config.toml
n_layer = 14
d_model = 192
n_experts = 64
experts_per_token = 4
d_expert = 128
d_shared_expert = 128
activation = "squared_relu"
moe_layers = [1, 3, 5, 7, 9, 11, 13]
router_score = "softmax"
normalize_top_k = true
routed_scale = 1.0
balance_loss = 0.00338
balance_bias = false
router_noise = 0.05
init_std_router = 0.0182
lr_router = 0.000717
vocab_size = 8192
norm = "rmsnorm"
norm_eps = 1e-06
tie_embeddings = false
optimizer = "adamw"
lr = 0.00181
beta1 = 0.95
beta2 = 0.99
grad_clip = 0.5
batch_tokens = 65536
seq_len = 1024
train_tokens = 422800000
steps = 6452
dataset = "wikipedia_en"
Below are experts of layer 7 (counted from 0) of a mixture-of-experts language model. Rows are named router (the router's row for the expert), up (a neuron's input weights, with its number) and show model dimensions 0-191. Each number is 128 + 24 x the weight over its row's rms, rounded and kept within 0 to 255.
After each expert's rows: a language model's description of what the expert responds to. This comes from a sample of Wikipedia text that the model never trained on.

# expert 12
router [139 158 156 129  59 127 133  97 170 134 137 154 151 112 118 138 134 158 125 132  93 161 105  93 137  85 138 103 131 131 114 101 141  97 150 149 131 107 129 183 125 127 130 114 116 143 134 115 144 134 148  94 170 140 142 140 160  99  81 122 143 119  74  92 117 150 103 158 125 160 130 126 149 120 114 136 151 139 117 161 160 118 152  90 115 142 132 158 147 127 127 111 107 154 162 195 127 167 153 140 116 156 115 161 165 115 122 164 139 124 153 110 156 119 122 130 128 139  91 108 112 117 135 145 110 109 115 156 131 109 136 104 153  98 150  87 153  96 140 107 124 164 166 152 119 102 146  85 119 145 153 137 138 102 136 129 109 100  99 152  97 137 130 146 139 132 150  93 143 130 123 129 156 136 126  73 126 103  85 116 182  91 120 165 106  82 169 146 171 147 106 125]
up3 [127 127  82 173 119 115 119 123 154 152 126  95 150  84 135 153 137  66 144 106 121 107 102 141 149 148 118 146 129  84  96 106  83 109 122 149 132 153 131 140 142 167 133 101 155 141 108 129 167 152  74 102 132 130 163 146 108 138 110 149  63 113 194  99 123 137 145 116 137 125  98 155  88 154 138 110 142 172 156 134 116 103  92 101 130 141 137 151 119  93  94 162 139 137 105  95 152 125 124 131 107 128 134 132 123 183 139 127 156 119 157 142 155  96 132 145 102 157  87 127 125  82 116 102 115 113 153 137 114 130 136 147 140 132 131 157 153 169 155 127 147 115 104 121 145 132 131 138 170 140 179 131 150 136 131 137 127 138 166 157 160 134 153 128 111 114 126 114  91  78 141 191 146 134  94 157 107 123 149 150 137 124 117 111 113 151 164 146 115 139 109 149]
Middle digits of four-digit years after a leading 1 or 19, such as 1'9'64, 18'8'6, 20'1'5, plus some approximate quantity words like nearly.

# expert 44
router [130 160 161 121 152 121  93 158 151 158 154 125 123 124  87 102 160  88 129 137 108 144 128 147 122 120 137 158 108 171 133 117 113 145 107 107 104 119 133 127 127  94 134 153 156 128  83 123 118 138  89 140  79 130 149 155 137 131  90  93 120 167 120 101 132 147 121 121 138 116  89 112 120 139 149 127 116 134 142 153  98 155 122 163 143 141 133 169 121 139 166 134  75 140 122 145 137 153 157  96 171 166 121 118 119 142 134 171 137 138 130 124 119 126 177  79 174 116 102 103 115 109 155 153  82 106 100 162 159  87 143 151 108  94 107 128 110 145 120 135 118 125 122 169 124 147 131 119 126 145 104 177  95 130 119  80 105 174  95  86 147 122 151 120 116 133 103 129 166 117 195 124 132 137 139 134  77 115  79 146 114  95 118 158 119 100 144 133 103 102 114 114]
up13 [ 96 102 135 138 123  94 150 107 151 136 100 128 128 117 106 144 110 130 146 147 117 156 159 116  72 132 122 101 119 148 144 122 112 148 136 139  99 139 121 130 112 112 106 148 107 147 184 111 112 146 101 105 128 107  97  94 151 121 133 126 128 110 129 151 147 148 116 136 139 109 140 162 153 129 125 106  88 126 123 108 114 144 138 130 114 117 173  96 136 188 104 163  79 157  83  60  95 139  66 119 137  99 129 171 120 171 121 144 112 161 104 142 107 139 127 101 120 125  97 160 124  53 134 118 159 116 119 114 111 109 154 126 112 151 117 111 141 186 118 107 126 111  93 105 108 108 174 117 149 144 144 133 160 138 106 130  63 134 127 100 111 137 101 110 159 136 122 159 127 120 129 138 107 130 166 154 158 155 116 139  96 169 158 105 155 119  99 109 103 144  96 119]
Nouns and noun endings for durations, positions and infobox fields, such as years, life, time, season, Occupation, plus digits in statistics.

# expert 13
router [122 117 120 141 112 137 128 146 126 173 155 143 142 151 148  71 167  82 162 121 131 132 141 120 154 116 114 134 145 107 162 119 129 116 144 131 130 154 157 176 191 135 134 134 127 104  90 154 120 112 105 119 113 141 132 106 138 124 123  71 153 106  76  88 125 152 107 102 120 171 155 119 145 158  97 124 149 129 149 153 159 151 108 113 154 138 135 146 120 148 185 175 142 173 127 164 167 116  82 105 130 111 164 105 133 120 132 157 151 153 120 136 134 130 100 168 123 145 149 155 148  95 109 100 161 182 160 130  98 128 113 151 134 116 102 140 100 114 107 141 146 144 107 112 148 127 128 115  62 165  98  88 101 104 103 109  93 149 119 134 112 127 149 115 108 107  97 132 126 123 124 132 119 114 145 139 107 125  76 163 103 120 146 129 119 127 154 137  95 150 159 100]
up3 [ 98 129 144 119 142 140 116 126 138  91 154 182 158 100 100 109 135 142 108  89 130 149 135 116 129 110 131  99 121 152 162  91 137 103 128 116  77 124 119 141 126 125 172 160 141 131 118 143 107 129 148 109 111 141 103 131 114 125 102 128 103 148 117 125 137 120 122 138 146 128 151 151 131 126 163 153 152 136 157 148 109 180  87 101 116 118 133 109  77 197 135 181 136 103 130 115 134 146 157  84  82 121 116 129 139 128 155 139 112 178 161  91 109 126 114 128 116 111 126 150 157 129 139 133 132 102 130 148 103 135 130 104 126  92 139 151 140 143 124  75 129 144 113 125 149 157  96 104 151 146 120 119 136 113 139 182 181 167 140  96 114 132  93 109 124 166  88 145 165  85 123 111 120 109 156 126 136 167 150 114 109  85 171 114 124 117  93 147  64 162 125 167]
Auxiliary and linking verbs and adverbs after the subject, such as was, been, became, then, also, later, Originally.

# expert 15
router [146 155  99  84 117 140 148 107 128 174  97 128 109 155 108 110 125 124 151 170 140 127 142 127 141 133  84 167 140  89 134 172 120 118 157 119 129 144 136 109 104 114 165  91 129 139  94 126 111 130 142 163 121 139  94 111 130  70 148 129 108 123 106 112 102 131 135 119 132 117 142  91 132 120 103 111 150 124 133 120  95 108 150 118 115 116 110 133 111 168 120 108 130 156 149 104 126 132 121 130 156  74  96 132 179 112 127 105 152 155 122 117 134 127 153 172 152 127 151  91 105 120  83 169  78  90 163 154 135 107 113 126 146 104 132 115 141 141  88 169  98 100 123 104 119 131 109 118 113 112  78 127 128 120  95 157 157  77 148 129 126 109 126 125 126 164 137 147 113 174 101 151 112 138 126 173 183 111 122 141 161 156 149  95 173 124 106  80  82 116 159 116]
up0 [120 150 145  90  88 123 107 155 131 133 100 138 137 126 128 114  80 101  86 151  83 128 119 125 110  98 108  99 134 101 151 151  92 133 113 128 125 109 126 131 121 112  78 114 125 126 128 143 133  91  88 110 155 122 143 115 137 122 117 137 145 115 171 174 160 126 146 103 120  97 128 105  97  94 113 127 112 160 146 154 146 101 149 141 152 115 128 144 118 176 117  84 136 108 165 137 187  82 130 132 143 113 107 166  82 140 111  79 129 108 124 153 180 138 141 139 123 126  86 167 159 135 123 136 137 124 132 104 108 159 105 130  98 153 173 151 118 131 134 143 137  96  98 127 105 108 160 111 122 115 164 110  94 123 135 142  99 121 128  99 113 164 128 113 170 139 153  94 130 132 142  77 187 136 163  76 147 118 112 142 173 112 116 107  90 140 132 135 118 135 121  89]
Possessive apostrophes and the s after them (Court's, Warsaw's, character's), plus noun-ending pieces like rating, tour, Street.

# expert 32
router [113 153 130 131 116 119 123 142 111  83 112 148 100 109 157 150  79 112 140 138 142 132  95 101 158 101 120 117 104 122  53 148  91 171  94 107 154 132 140 153 103 140 141 101 117 133 149 110 108 111 130 165 130 122 101 161 128  99  74 141 167 135 167 135 175 144  98  99 106 108 158 119 107  91 146 129 130 125 102 110 120 120 116 172 163 132  77 118 149 123 133 127 118 150 120 116 108 144 127 122 110 116 118 131 147 125  86 154 109 130 163 127 139 123  98 116 175  92 158  98 110 166 104 126 145 133 105 108  99 119  76  88 144  99 147  85 151 105 124 174 109 172 150 145 132 110 107 114 166 140 139 125 157 139 147 144 114 160 129 106 157 146 147 122 142 101 147 115  84 126 105 139 116 163 115 100 112 156  95 112 142 120 159 115 143 161 134 140 178 113 167 134]
up3 [ 43 131 129 125 167 152 129 140 115 110 123 119 138 124 123 101 149 116 171 115 118 120  89 113 140 110  73 130 157 120 123 144 187 110 119 122 129 107 121 140 144 126 148 137 116 123 153 140 107 118 122 167 119 179 142  65 155 143 116 159  96 125 161 186 124 173 122 137 102 115 166  95 117  89 107 119 131 134 163 113 124 150 177 113  93 129 125 115 106 113 142 129 182  90  97 160 133 157 104  96 126 149 146 117 150 123 113 142  84 127 110 164  92 108 157 100 108 137 156 150 118  80 145 163 144 126 120 136  81 107 148 101 122 113 159 128 118 167 114 125 126 138 121 147 166 153 147 113 132 122  85 123 170 114 118 155 131 119  99 160 148 149 142 144 129 144 122 163 126 131 129  98 109 126 139 104 127 130 132 118 132 194 141 154  94 126 157 144 135 146 145 130]
Periods, closing quotes, closing parentheses and line breaks that end a sentence or quotation, plus clause links like where and although.

# expert 36
router [136  91 101 140 155 116 119 128 135 158 126 154 139 142  95 155 153 161 162  83 124 110 156  95 134 137 125 131 141 100  84 134 138 159  98 150  97 117 133 108 146 131 136 130 112 142 172 135 113 140  82 109 145  94 147  99 153 150 138  82 135 148 106 168 114 134 138 154 159 124 111 136 131 106 171 118  86  96 145 137 150 115  84 105 166 144 155 117 155 182  60 120  80 137 107 122 141 158 106 146 142 101 158 161 144 141 139  99 120 149 142 138 119 130 120 156 127 108  98 127 148  90  81 135 152 144 118 112 159 164  95  82 164 133 114 127 117 140 152 105 112 134 129 141 119  93 125 138 117  86 141  85 105 152 145  87 100 164 106 161  85 144 148 111 111 130 115 132 123  99 132 109 115  95  96 137 154 137 163 130  88 126 129 150 132 167 130 150 156 100 102 141]
up4 [ 94 140 138 114 160 114 139 189 140 104  99 158 120  96 139 128 185 150  99 118 156 131 118 128 145 167 117 165 147 120 131 111 138 120 138 145 121 122 140 128 116 103  93 108  78  71 115 156 113 130 116 129  99 105 144 115 130 141 127 113 125  94 132 137 115 107 157 100 139 130 126 181 143 140 126 102 150 128 151 127 137 136 128 105 163 142 143 126 111  88 101 115  95 133 160 113 105 134 147 157 143 110 117  91 101 168 148 128 137 109 109  88 148 114  90 134 158 162 169 134 148 130 118 125 147 108 169 104 153 117 135 151  93 127 150  99 132 174 131 155 164 141 163 100  93  82 120 130 125  89 172 136 114 125 104 110 139 141 105 147 186 112  99 148  93 162  82 121 159 129 121 164 131  99  85 151 113 126 138  83 148 137 148 114 147 147 131  78  85 152 125 147]
First capital piece of proper names after commas, pipes or brackets, like Po(kémon), Ta(ma), La(s Vegas), and asteroid designation letters.

# expert 60
router [ 95 128 116  95 129 148 107 161 132  82  86  92 132 117 151 152 151  98 122 128 113 174 119  92 144 117 126 147 131 114  99 167  99 142 105  70 147 110 157 127 125 145 101  98  92 132 130 180 155 136 105 179  91 166 131  89 127  88 135 125 177 122  83 156 151 106 139 106 177  88  77 113 109 150 111 109 131 136 118 114 122 129 118 119 165  79 109 110 113 138 136 103 160 175 112 126 113 120 142  87  77 155 114 107 156 148 112 143 112  96 150 106 135 124 117 138 151 126 118 165 158  86 104 122 172 133 111 147 114 147 136 137 128 152 148 128 121 118 126 137 148 164 110 139 131 142 171 118 118 160 151 131 104 113 170 101 119 117 138 132 111 112 139 107  95 111 112 157  71 131 114 141 131 109 132 122 100 126 109 121 138 143 136 105 151 138  77 132 121  98 149 117]
up3 [203 121 136  83 107 141 147  89 130 155 103 115 126 100 118  98 105 163  85 149  98 123 125 175 128 153 120 112 131 114 166  97 158 111 139 117 151 126 133 131 132 160 160 157 123 101 144 148 158 177 144 137 135 149  91 128 141 152 127 136 136 118 160 110 119 180 170 118 143 122 133 168 141 102 135 106 140 125 117 119 146 104 144 122 129 124  98 116 124  74 117  92 144 134 142 131 151 106 140 140 142 104 163 149 125 144 125 124 139 136 102 102 140  84  82 149 114  92 131 136 173 148 139 111 126 147 127 151 150  90 164 101 119  80  96 124 116 135 136 141 134  77 128 116 126 132 145 127 105 102 134  90 135  91 126 127  56 154 173 175 118 142  89 118 140 123 128 127 121 138 114 108 121  69 120 130 151 129 165 131 134 121 121 100 111 153 132 143  82 167 159 156]
Pronouns, relative that/who/which and conjunctions starting a clause before a verb in prose, e.g. an industry that profits, he had, it is.

# expert 6
router [132 137 145 105 147  93 168 131 121 165 114 155 126 143 114 106 101 168 123 117 110  86 152 134 134 143 108  91 148  80 142 135 115 164 139 135 124 151 127 102 167 159 152 144  98 122 164 125 120 135 101 143 181 102 138 122 132  97 131  84 124 117 115 146  79 145 119 146 148  85 124 160  97  89 113 124 143 118 139  86 131 131 156 115 119 109 146 113 147 149  85  94 102 158 109 104 171 111  89 126 161  85 131 161 150 133 123  93 138 158 135 117 114 130 141 153  98  78 118 106 137  87 106 174 121 119 128 154 110 161 101 128 107 140 109 126 120 129  99 128 131 112 119 139 102  92 113 107 106 113 175 153  88 109 121 142 152 106 124 131 142 127 124 109 101  95  94 150 122 123  78 118  94 107 145 163 158 114 138 133  90 165 163  90 116 126  84  83 124 121 164 133]
up0 [ 89 131  98 148 129 121 134 130 138 125 139 138 129  94 105 165 146 168 168 150 158 130 131  91 122 146 104 143  96  98 129 165 145 138 112 166  97 112 130 129 119 143  83 116  89  79 146 150 129 145 102  85 108 137 166 117 135 118 131 111 128 118 111 156 115 174 122 100 109  92 127  95 143 119 116 124  91 135 114 131 151 107  77 132 150 131 131 136 158 111 139 110 108 159 156 167 107 134 134 160 130  96 128 152 112 165  93 137 124 122 100 100 144  95 103 100 166 162 134 144 102  87 147 105 109 115 164 119 142 121 125 116  97 145 167  55 146 165 145 129 134 136 170 126 148  93 152 115 186 131 143 163 110 105 112 121 117 156 118 166 135 140 135 111 136 158  90 113 135 103 176 146  82 135  87 140 145 124 153 105 140 169 146 170 143 108 100 116 127 131 125 128]
Bare space tokens and word-initial fragments like p, S, re, dis after commas or articles, starting the next word in running prose or tables.

# expert 31
router [ 98 124 182 125 157 114 129 148 108  70  95 157 107 110 169 161 119 135 132 142 148 101 116  58 154 124 118 144 120 129  91 105 129 120 129  87 172  76 146 113 105 146 109 113 144 157 124 156 105 120 106 164 115 110 137 102 131 134 152 175 141 122 114 143 134 129 162 132 108 134 123 128 100 155 119 139 144 136 159 132 106 125 155 116 114 118 122 144  98 105 152 104 177 177 146 124 107 152 118 153 103 114 116 125 124 128 149  82  93  87 145 111 141 129 135 122 121 136 100 122 140 104 126 116 178 108 136 154 146 137 127 125 166 147 148 124 131 105 119 149 187 147 135 105 169 101 102 132 122 152 125  97 150 111 140 132  80  99  88 152 139 142  90 125 134 154 125 155 155 144  99 101 176 152 103 144  84 133 113 102 168 163 133 156 125 149 112 121 160 110 180 144]
up1 [131 132 126 143 127 143 144  96 124 113 113  96 121 143  98 103 147 138 164 143 123 129 140  92 121  98 117 105 132 104 122 144 102 130 180 153 118 126 118 109 155 143  69 136 126  92 142 149 124 118 111  99 108 118 106  88 135 134 152 146 121 109 120 119 125  85 114 142 139  76 102 133 151 131 100  65 112 123  98 148 130 148 137 134 155 129 171 122 106 101 145 123 129 166 122 104 106 110 138 133 110 113 142 173 143 114 134 135  75 164  69 113 167 146 102 159 181 153 126 126 146 147 157 165 103  99  98 155 158 105 136 145 148 148 106 135 107 102 108 134 157 109 126 131 152 144 124 137 156 137 157  81  79 137 145 143  94 154 149 129 180 113 143 118 114  80 173 120 135 107 145 108 193 141 144 112 180 101 146 159 115 153 129 125 170 142 132 113 128 149  94 131]
Commas, and, or, but, semicolons and colons that join clauses or list items, as after Philip V or a frame barn.

# expert 26
router [132 129  88 161 117 145  82 112 150 105 174 138 158 157 170 137 123 174 110 167 172 105 104 155 123  94  91 160 121 128 164 117  87 156 101 104 107 124 165 135 124 121 132 117 125 146 149 118 135 111 162 112 122 106 156 150 113 105 126 155 133 129  92 169 163 139 167 131 161 126  89 101 143 161 140 139 105 115 119 115 146 141  93 161  78 144 122 107 136 129 130 175 137  96 102 131 149 112 175 109 150 146 166 137 137 176 103 130  88 144 123 117 107 155 156 111 122 138  89 109 137 136 139 105 122 117 157 108 108  83 153 141 100 157 128 147 125 116 134 132 139 136 113 149 122 115 116 161 150 113 168 164 141  81 139 130 154  92  88 146 116  68 116 136 132 163 130 149 157 136 128 150 108 141 126 151 149 124 176  92 141 130 126  95 127 114  77 135 128 121 151 116]
up0 [139 129 136 115  95 139 114 141 121  86 124 149 146  88 122 167  71 122  76 133 126 140 153 152 137 148 132 116 112 144 168 132 117 132 112 131 130 120 161 134 159 166 146 150 115 158 141 137 134 122 130 126 129 161  99 117 124 112 157 110 111 124 143 129 151 101 111 111 135 135 148 121 133 142 114  77 140 137  98 136 109 119 129  95 129 140 157 127 126 122 119 139 136 152 164  96 138 119 136 130 132 129 144  91 165 157 108 153 154  88 130 154 143 150  95 118 136 107 142 118 167 194  92 141  81 168 121 165  93 151 121 126 148 121 154 154 122 107 134 141 189 182 105  83 119  79  80 155  96 110 160 150 152 167 160  99 103 128  93 102 116  85 118 129 105 102 147 106 134 140 174 163 111 116 101 131 132 161  92 155 128 132 130  82 156 142 174 109 151 118 135 136]
Last pieces of titles, names and infobox values before a pipe, comma or "is", such as Wind, Home, -ish, none.

# expert 54
router [102 151 108 106 126 147 123 166 148 117 127  61 167 156 118 156 141  99  91 173 157 141 119 128  99 163 107 159  97 128 120 161 127 139 116 120 102 114 146 101 106 106 119 105 122  75 153 149 129 132  85 168 102 151 145 114 106  70 121 129 133 138 158 146 108  96 133 123 182  74  66 109 130  82 124 126 113 139 125 119 108 106 134 135  76 129 135 131 126 108 110  77  92 106  68 139 113 102 154 145  81 116  93 115 106 134 116 119 107 141 137 144 163 111 136 138 139 130 154 110  91 138 153 135 140  88 126 138 129  95 122 128 115 140 126 133 138 150 122 134 108 136 154  92 116 151 146 118 128  73 137 131 107 138 116 115 138 101 135 101 117 117 133 134 150  99 109 160 151  71 111 139 112 121  89 137 126 107 169 109 151 143 135 126 140 103  73 102 102 130 136 128]
up1 [177 104 103 168 151  98 132 126 138 133 144 130 131 137 131 137 107 110  96 121 124 181 149 167  77 155 113 133 137 147 169 137 118  77 160 167 137 155 146 117 137 116 129 116 117 143 149 144 119 135 167 146 128 164 154 128 118 122 126  93 125 149 194 114 136 147 132  98 106  97 120 170 142 143 134 135 119 139 111  87 125 142 170 110  75 139 142 120 127  88 125 127 123 132 146 157 132  95 132  89 137 104 150 114 136 130 138 104 163 152 102 158  93 102 112 134 120  79  99  73  92 145 132 135  64 117 116 102 135  89 120 121  71 139 158 124 124 119 135 183 142  97 142 107 139 116 134  98 133 128 128 149 142  92 122 150 124 115 155 154 154 104 127 131 105 131  87 158 127 160 117 123 137 112 131 157 155 123 124 179 153 122 111  85 144 105 105 106 167 106 162 133]
Final head nouns of organisation and event names such as University, School, Party, Cup, Association, Academy, often after National or State.

# expert 50
router [166 139 161 125 144 116 101 169 121  60 148 101 116 146  82 154  84 129  72 121 115 156 126 163  69 138 113 139 118 140 139 131 130 120 113 122 106  88 138 108  98 114 126 142 154 131 156  78 126  85 140 134 103 162 142 141  84 127 126 136 123 157 168 139 141 135 144 113 147 136 136 111  99 128  74 141 147 149 109 119 118 101 114 136 109 125 111 132 100 102 117 118 147 106 104 173 119 107 125 145 144 128 103 122  78 123 122 138 161 117 118 169 137 120 155 113 136 136 109 138  80 164 130 117 107 130  95 123 147 148 163 161 141 139 178 136 125 134 129 115 163 146 142 124 112 166 175 134 171 140 115 164  89 160 142 104 120  94 143  96 154 145 142 132 131 100 137 102 109 128 154 135 158  71 141 124 115 116 151 124 186 152 103  99 143  77 140 148 135 136 142 106]
up0 [113 144 143 129 104 116 121 170 140 101 108 145 146 159 150 161 112 134 117  85  98 104 123  99 138 112  87 144 107 135 117 134 114 126 127 141 108 105  91 114 126 106  99  85 164 154  95  96 109 141 106 115 137 130  72 114  96  94 111 133  93 119 130 150 140 141 158 137 128 160 130 111  96 117 113  77 112 149  95 135 143 107  76  86 146 137  72  96  84 134 148 101 133 159 142 154 106 163 129 163 139 163  88  93 104 134 103 130  92  96 114  91 103  98 133  86 108 128  77 147 108 138 136 120  97 125 108 125 157 120 135 124 134 114 139 119 109 152 118 115 129 158 173 139 148 163 170 147 155 146 137 108 141 125 157 115 153 120 144 123 112 116 159 111 141 111 146 131 100 131  89 133  68  93 106 174 143 103 116 116 154 150 126 141 144 136 115 140 124  99 118 181]
Derivational suffix pieces completing content words, such as -ation, -ical, -ary, -ity, -ship, -ing, in ordinary prose.

# expert 21
router [148 101 161 151 168  97 118 131 102  82  83 136  99  91 184 149  99 111 111 182 142 117 110 128 164 104 119 160 124 120 140  85 168 134 100  89 148 118 126 137  97  86 123  74  98 123 144 189 136 120 117 130 158  99 122 125 135 127 134 162 157 141 114 134 113 159 164 107 136 152 139 165 154 147 154 154 139 141 160  96 129  92 146 120 114  87  66 129 147 134 116 143 142 133 150 114 101 126 174 167 130 117 107 150 138 151 106  96  96 125 136 153 106 123 158  99 163 115 118 132 135 130 164 119 156 145 162 135 113  96 131 155 146 126 152 154 134 128 114 137 126 140  77 126 118 124 100  82  84 164 108 139 161 118 110 148 108 114 117 138 140 127 112 161 152 150 105 125 148 146 127 123 116 139 109 147  90 110 122 109 166 109 111 147 106 103 120 108 136 162 152 140]
up3 [143 120 152 127 110 128 108 123 117 146  78 132 113 166 118  92 129 100 104 115 106  93 141 127  89 152 140 105  98 127 152 108 109 103 105 138  91 113 116 131 137 116  78 146 148  93 147 111 149 109  96 123 142 103 122 114 175 132 113 144 147 132 149 153 103 155 167 109 136  79 121 109 185 111 117  77 125 124 148 145  97  88  93  77 103 136 128 114 126 177  78 125 127 115 103  75 121 129 113 143  98 119 120 134 131 152 145 134 125 103 109 133 111 138 168 127 143 140 149 142  87 124 104 153 145 115  92 110 146 111 123  94 122 159 129 101  53 133 163 140 106 121 103  94 122 101 116 112 133 142  99  90 131 140  93 140 111 127 109 103 153 129 149  95 140 102 155 138 105  92 146 127 151 115 128 148 107 113 163 111 134 146 175 113  84 126  80  95 136 141 130 176]
Commas and closing parentheses ending a phrase, mostly right after a year in dates (June 27, 1909, …; Henson (Hollywood)).

# expert 29
router [126 121 117 125 147  87  97  91  86 119 138 143 106  92 118 114 148 147 104 137 146 123 109 168 163 107 184 106 104 155 144 120 120 169 134 142 180  93 113 123  88 123 135 182 128 176 157 156 113 126 166 127 105 116  96 146 152 148 159 118 133 126 126 115 170 135 116  83 138  90 117 115 175 167 153 131 145 125 124 144 137 151 104 142 167 111 166 118 122 120 132 131 122 122  85 106  89 166 114 107 156 124 126 109 146 116 145 166 153 167 182 108 142 154 145  89 166 144 120 129  97  89  85 166 105 133  93 153 138 159 138 115 145 148 133 115 103 163 162 139 108 145 124 132 148 156 144 138  98 136 105 183 119 108 123 128 155 157 108 116 143 132 162 148 146 107 131 143 138 131 134 110 146  93 163 129 111 141 159 117 145 155 146 122 124  93 126 115 133 118  84 116]
up0 [105 151 135 146 110 100 109 152 124 125 108 128 150  99 128 103 138 100 129  98  82 104 116 146 165 145 109 119 134  88  90 119 131 166  97 152 127 151 162 137 161  82 154 137  98 120 166 146 171 134 113 162 130  97 107 123 143 110 107 108 114 122  77 129 174 167 146 155  87 147 142 151 136  89 147 165 106 172 116 144 128 131 148 124 122 155 102 117 123 177 107  99 153 112 186 149 154 114 136  93 116 143 142 148 107 123 146  99  85 132 122 103 150  96 104 106 124  74 133 148 149 141 114 103 145 113 125 106 116 133 110 161 139 143 158 117 129 127 131 147 122 150 132 110 131  72 154 115 106 160 104 111 147 125 117 142  76 122 152 151  84 170 130 132 101 135 121 128 113 141 161 119 156 106 109  91 120  84 114 120 144 137  98 104 132 197 155 135 132 120 131 153]
Plural endings s, es, ers, ions, ities on nouns, plus words like people and members, such as magazines, films, Ministers.

# expert 33
router [117 131 149 117 156 113 148 125 138 136 165 124 141  94 164 124 109 152 116 115 127 114 125 143 158 143  88  65 116 144 136 162 132 106 130 128 143 144 114 103 107 145  93 156 194 148 116 101 144 118 166 104 112 150 132 157 118 168 111 133  89 156 143 139 105  72 114 179 173 138 155  95 134 150  94 131 130 102 141 134 144 120 152 141 119  97 145  99 105 177 139 106 184  75 148 120 165 134 169 158 111  95  92 127 142  90 112 136 136 152 124 141 132 124 104 101 149 122 137 117 129 150 160 129 140 101 113 133  98 146 142 115 133 151 110 127 141  91 117 115 119 159 127 123 145 149 144  89 172  56  90 120 137 107 129 132 114 149 143  86 164 146 140 110 123 146 116 132 144 154 151 126 166  96 140 160 150 117 162 153  74 103 145 141 125 133 123 144 111 111 101 123]
up1 [101 161 108 136 136 126 116 122 132 109 146 165 104 138  89 107 103 145 138  80 106 173 180  88 137  98  99 132 112 102 154 156 138 138 136 153 148  92 141 120 117 105 107 132 121 125 112 148 184 108 147 148 138 130 108 167 119 128  77 112  79 134 113 148 139  85 110 137 125 116 122 118 151 177 147 128  68 168 116 146 142 145 133 142 166  82 112 183 128 103  86 135 119 177 108 147 104 135 164 131 114 136 103 151 117 135  93 116 140 112  88 142 168 114 126 145 139 112  86 112 146 135 108 125 125 103 164 121  73 121 130  85 146 134 123 106 129 152 124 106 149 174  88  80 121 140 165 137 158  99 117 151 127 141  90 133 142  79 121  89 141 163 130 102 122 108 101 156 124 158 131 129 135 110 141  86 153 124 121 137 150 126 128 125 116 136 151 142 115 123 111 121]
Middle stem pieces of longer words, often after a prefix like con- or re-, followed by -ation or -ed (con-cent-rated, infil-t-rate).

# expert 8
router [143 104 120 112 134 115 183 133 140 146 109 138 157 123 137 109 117 174 131  79 123 128 141  93 136 144 137  74 140 123 138 151 124 158 155 119 124 182 120 138 143 161 114 119 150 114 168 125 131 117 140  96 137 128 124 116 147 148 132 128 149 144 113 124  90  72 137 122 142 131 128 152 148  79  87 114 141 143 131 143 128 120 138 139 161 109 155 113 155 184  75 138 125 129 133  85 189 144 126 155 131 128 157 156 148 104 145 124 157  95  89 171 116 120 170 153 136 108 105 121 142 124 141 116 126 166 112  92 149 164 106 109 202 117  89 116 124 150 116 130 136 146  90 163 139 126 170 141 164 113  80 139 109 134 126 134 131 149 121 181 129 115 127 112 114 116 131 110 121 140 149 133 152 133 147 131 130 135 125 154  83 142 106 155 126 186 178 121 147 140 126  72]
up3 [132 109 120  99  73 117  97 141 137 119 157 133 167 171 114 136 101 139 167 126 147 129 141 149 151 135  97 117  75 147 145  79 161 103 126 121 152 136  64 103 118 174 165 146 112 120  88 116  87 155 136 107 133 140 159 131 120 117 112 138 134 133 112 109 121  86 122 176 150 106 148 124 126 156 137 107 136 157 110 152 131 121 139 121 145 126 113 120 141 140 125 123 185 145 108 150 155 140 164 127 142 152 152 118 140 137 141 158 111 120 125 120 158 112  83 151  87 124 134 107 114 166  87 114 139 112 119 139 149 159 128 115 108 144 150 108 108 128 146 137  89 139  90 134 164 124 130  93 149  95 163 117 121 102 155 132 100  93 110 161 113 117 151 113  81 132 156 124 118 158 134 171 110 100 192 126 131  86 125  97 144 147 167 160 124 148 109 182 169 142 149 135]
Opening prefix pieces of words, often after a hyphen or space, such as un, re, dis, pre, con, inter.

# expert 1
router [155 136  98 115 120 159 106 133 123 147 131  86 154 147 123 138 179  96 119 118 170 146 116 146  93 148 133 109 143 139 115 159 153 120  87 103  66 148 141 121  88 105 131 162 148 122 160 109 108 131 133 118 101 155 137 150 123 159 148 163 118 155 160 117 112 143 138 118 125 136 113  86 139  99 149 136 135 126 112 115 112 114 147 142  86 147 138 122 120 123 111  61  96  63 105 112  95 139 109 173 146 152 138 177 137 129 171  90 112 108 176 163 125 145 152 162  75 146 137 106 146 111 143 118 107 143 115  93 169 121 122 122  98 124 144 123 119 111 128 103 110 124 151 142 108 151 133 168 133 109 118 147  87 116 112 111 142 107  87  85 154 115 139 113 153 148 134 130 102  85 144 129 125 162 105 139 147 132 167  87 117 136 117 135 114  77 159  86 128 153 140 119]
up3 [137 103 124  90  98 119 134 137 115 132 144 117 141  84  84 157 115 127 140 143  58 138 165 120 178 116 119 112 125 142  99 174  87 116 147 105 175 128 136 135 137 191 119 136 124 102 115 154 141 114 115 126 117 152 154 151 156  87 104 151 130 139 164 104 102 127 162 130  65 120 127 112 118  95 120 110 130 121 183 175 163 133 122 110  80  93 126 102 139 117 124 101 131 129 143 158 123 139 126  86 111 146 116 149 117 164 109  91 189 128 124 154 149 106 148 164 165 133 128 119 127 123 154 156 175 104 107  97 125 122 141 121 102 121 120 124 124 117 127 104 153 131 119 174 181 161 156  93 125 112 113 127 100 131 126 127 109 143 147 135 145  88 152 163 122 137 124  77 163 112 134 127 122 159 120 149 152 120 108 147 116 120 154  92 106 121 147 157 143 128 161 130]
Capitalized adjectives and words inside names of institutions, awards and titles, such as National, American, New, Best New Artist.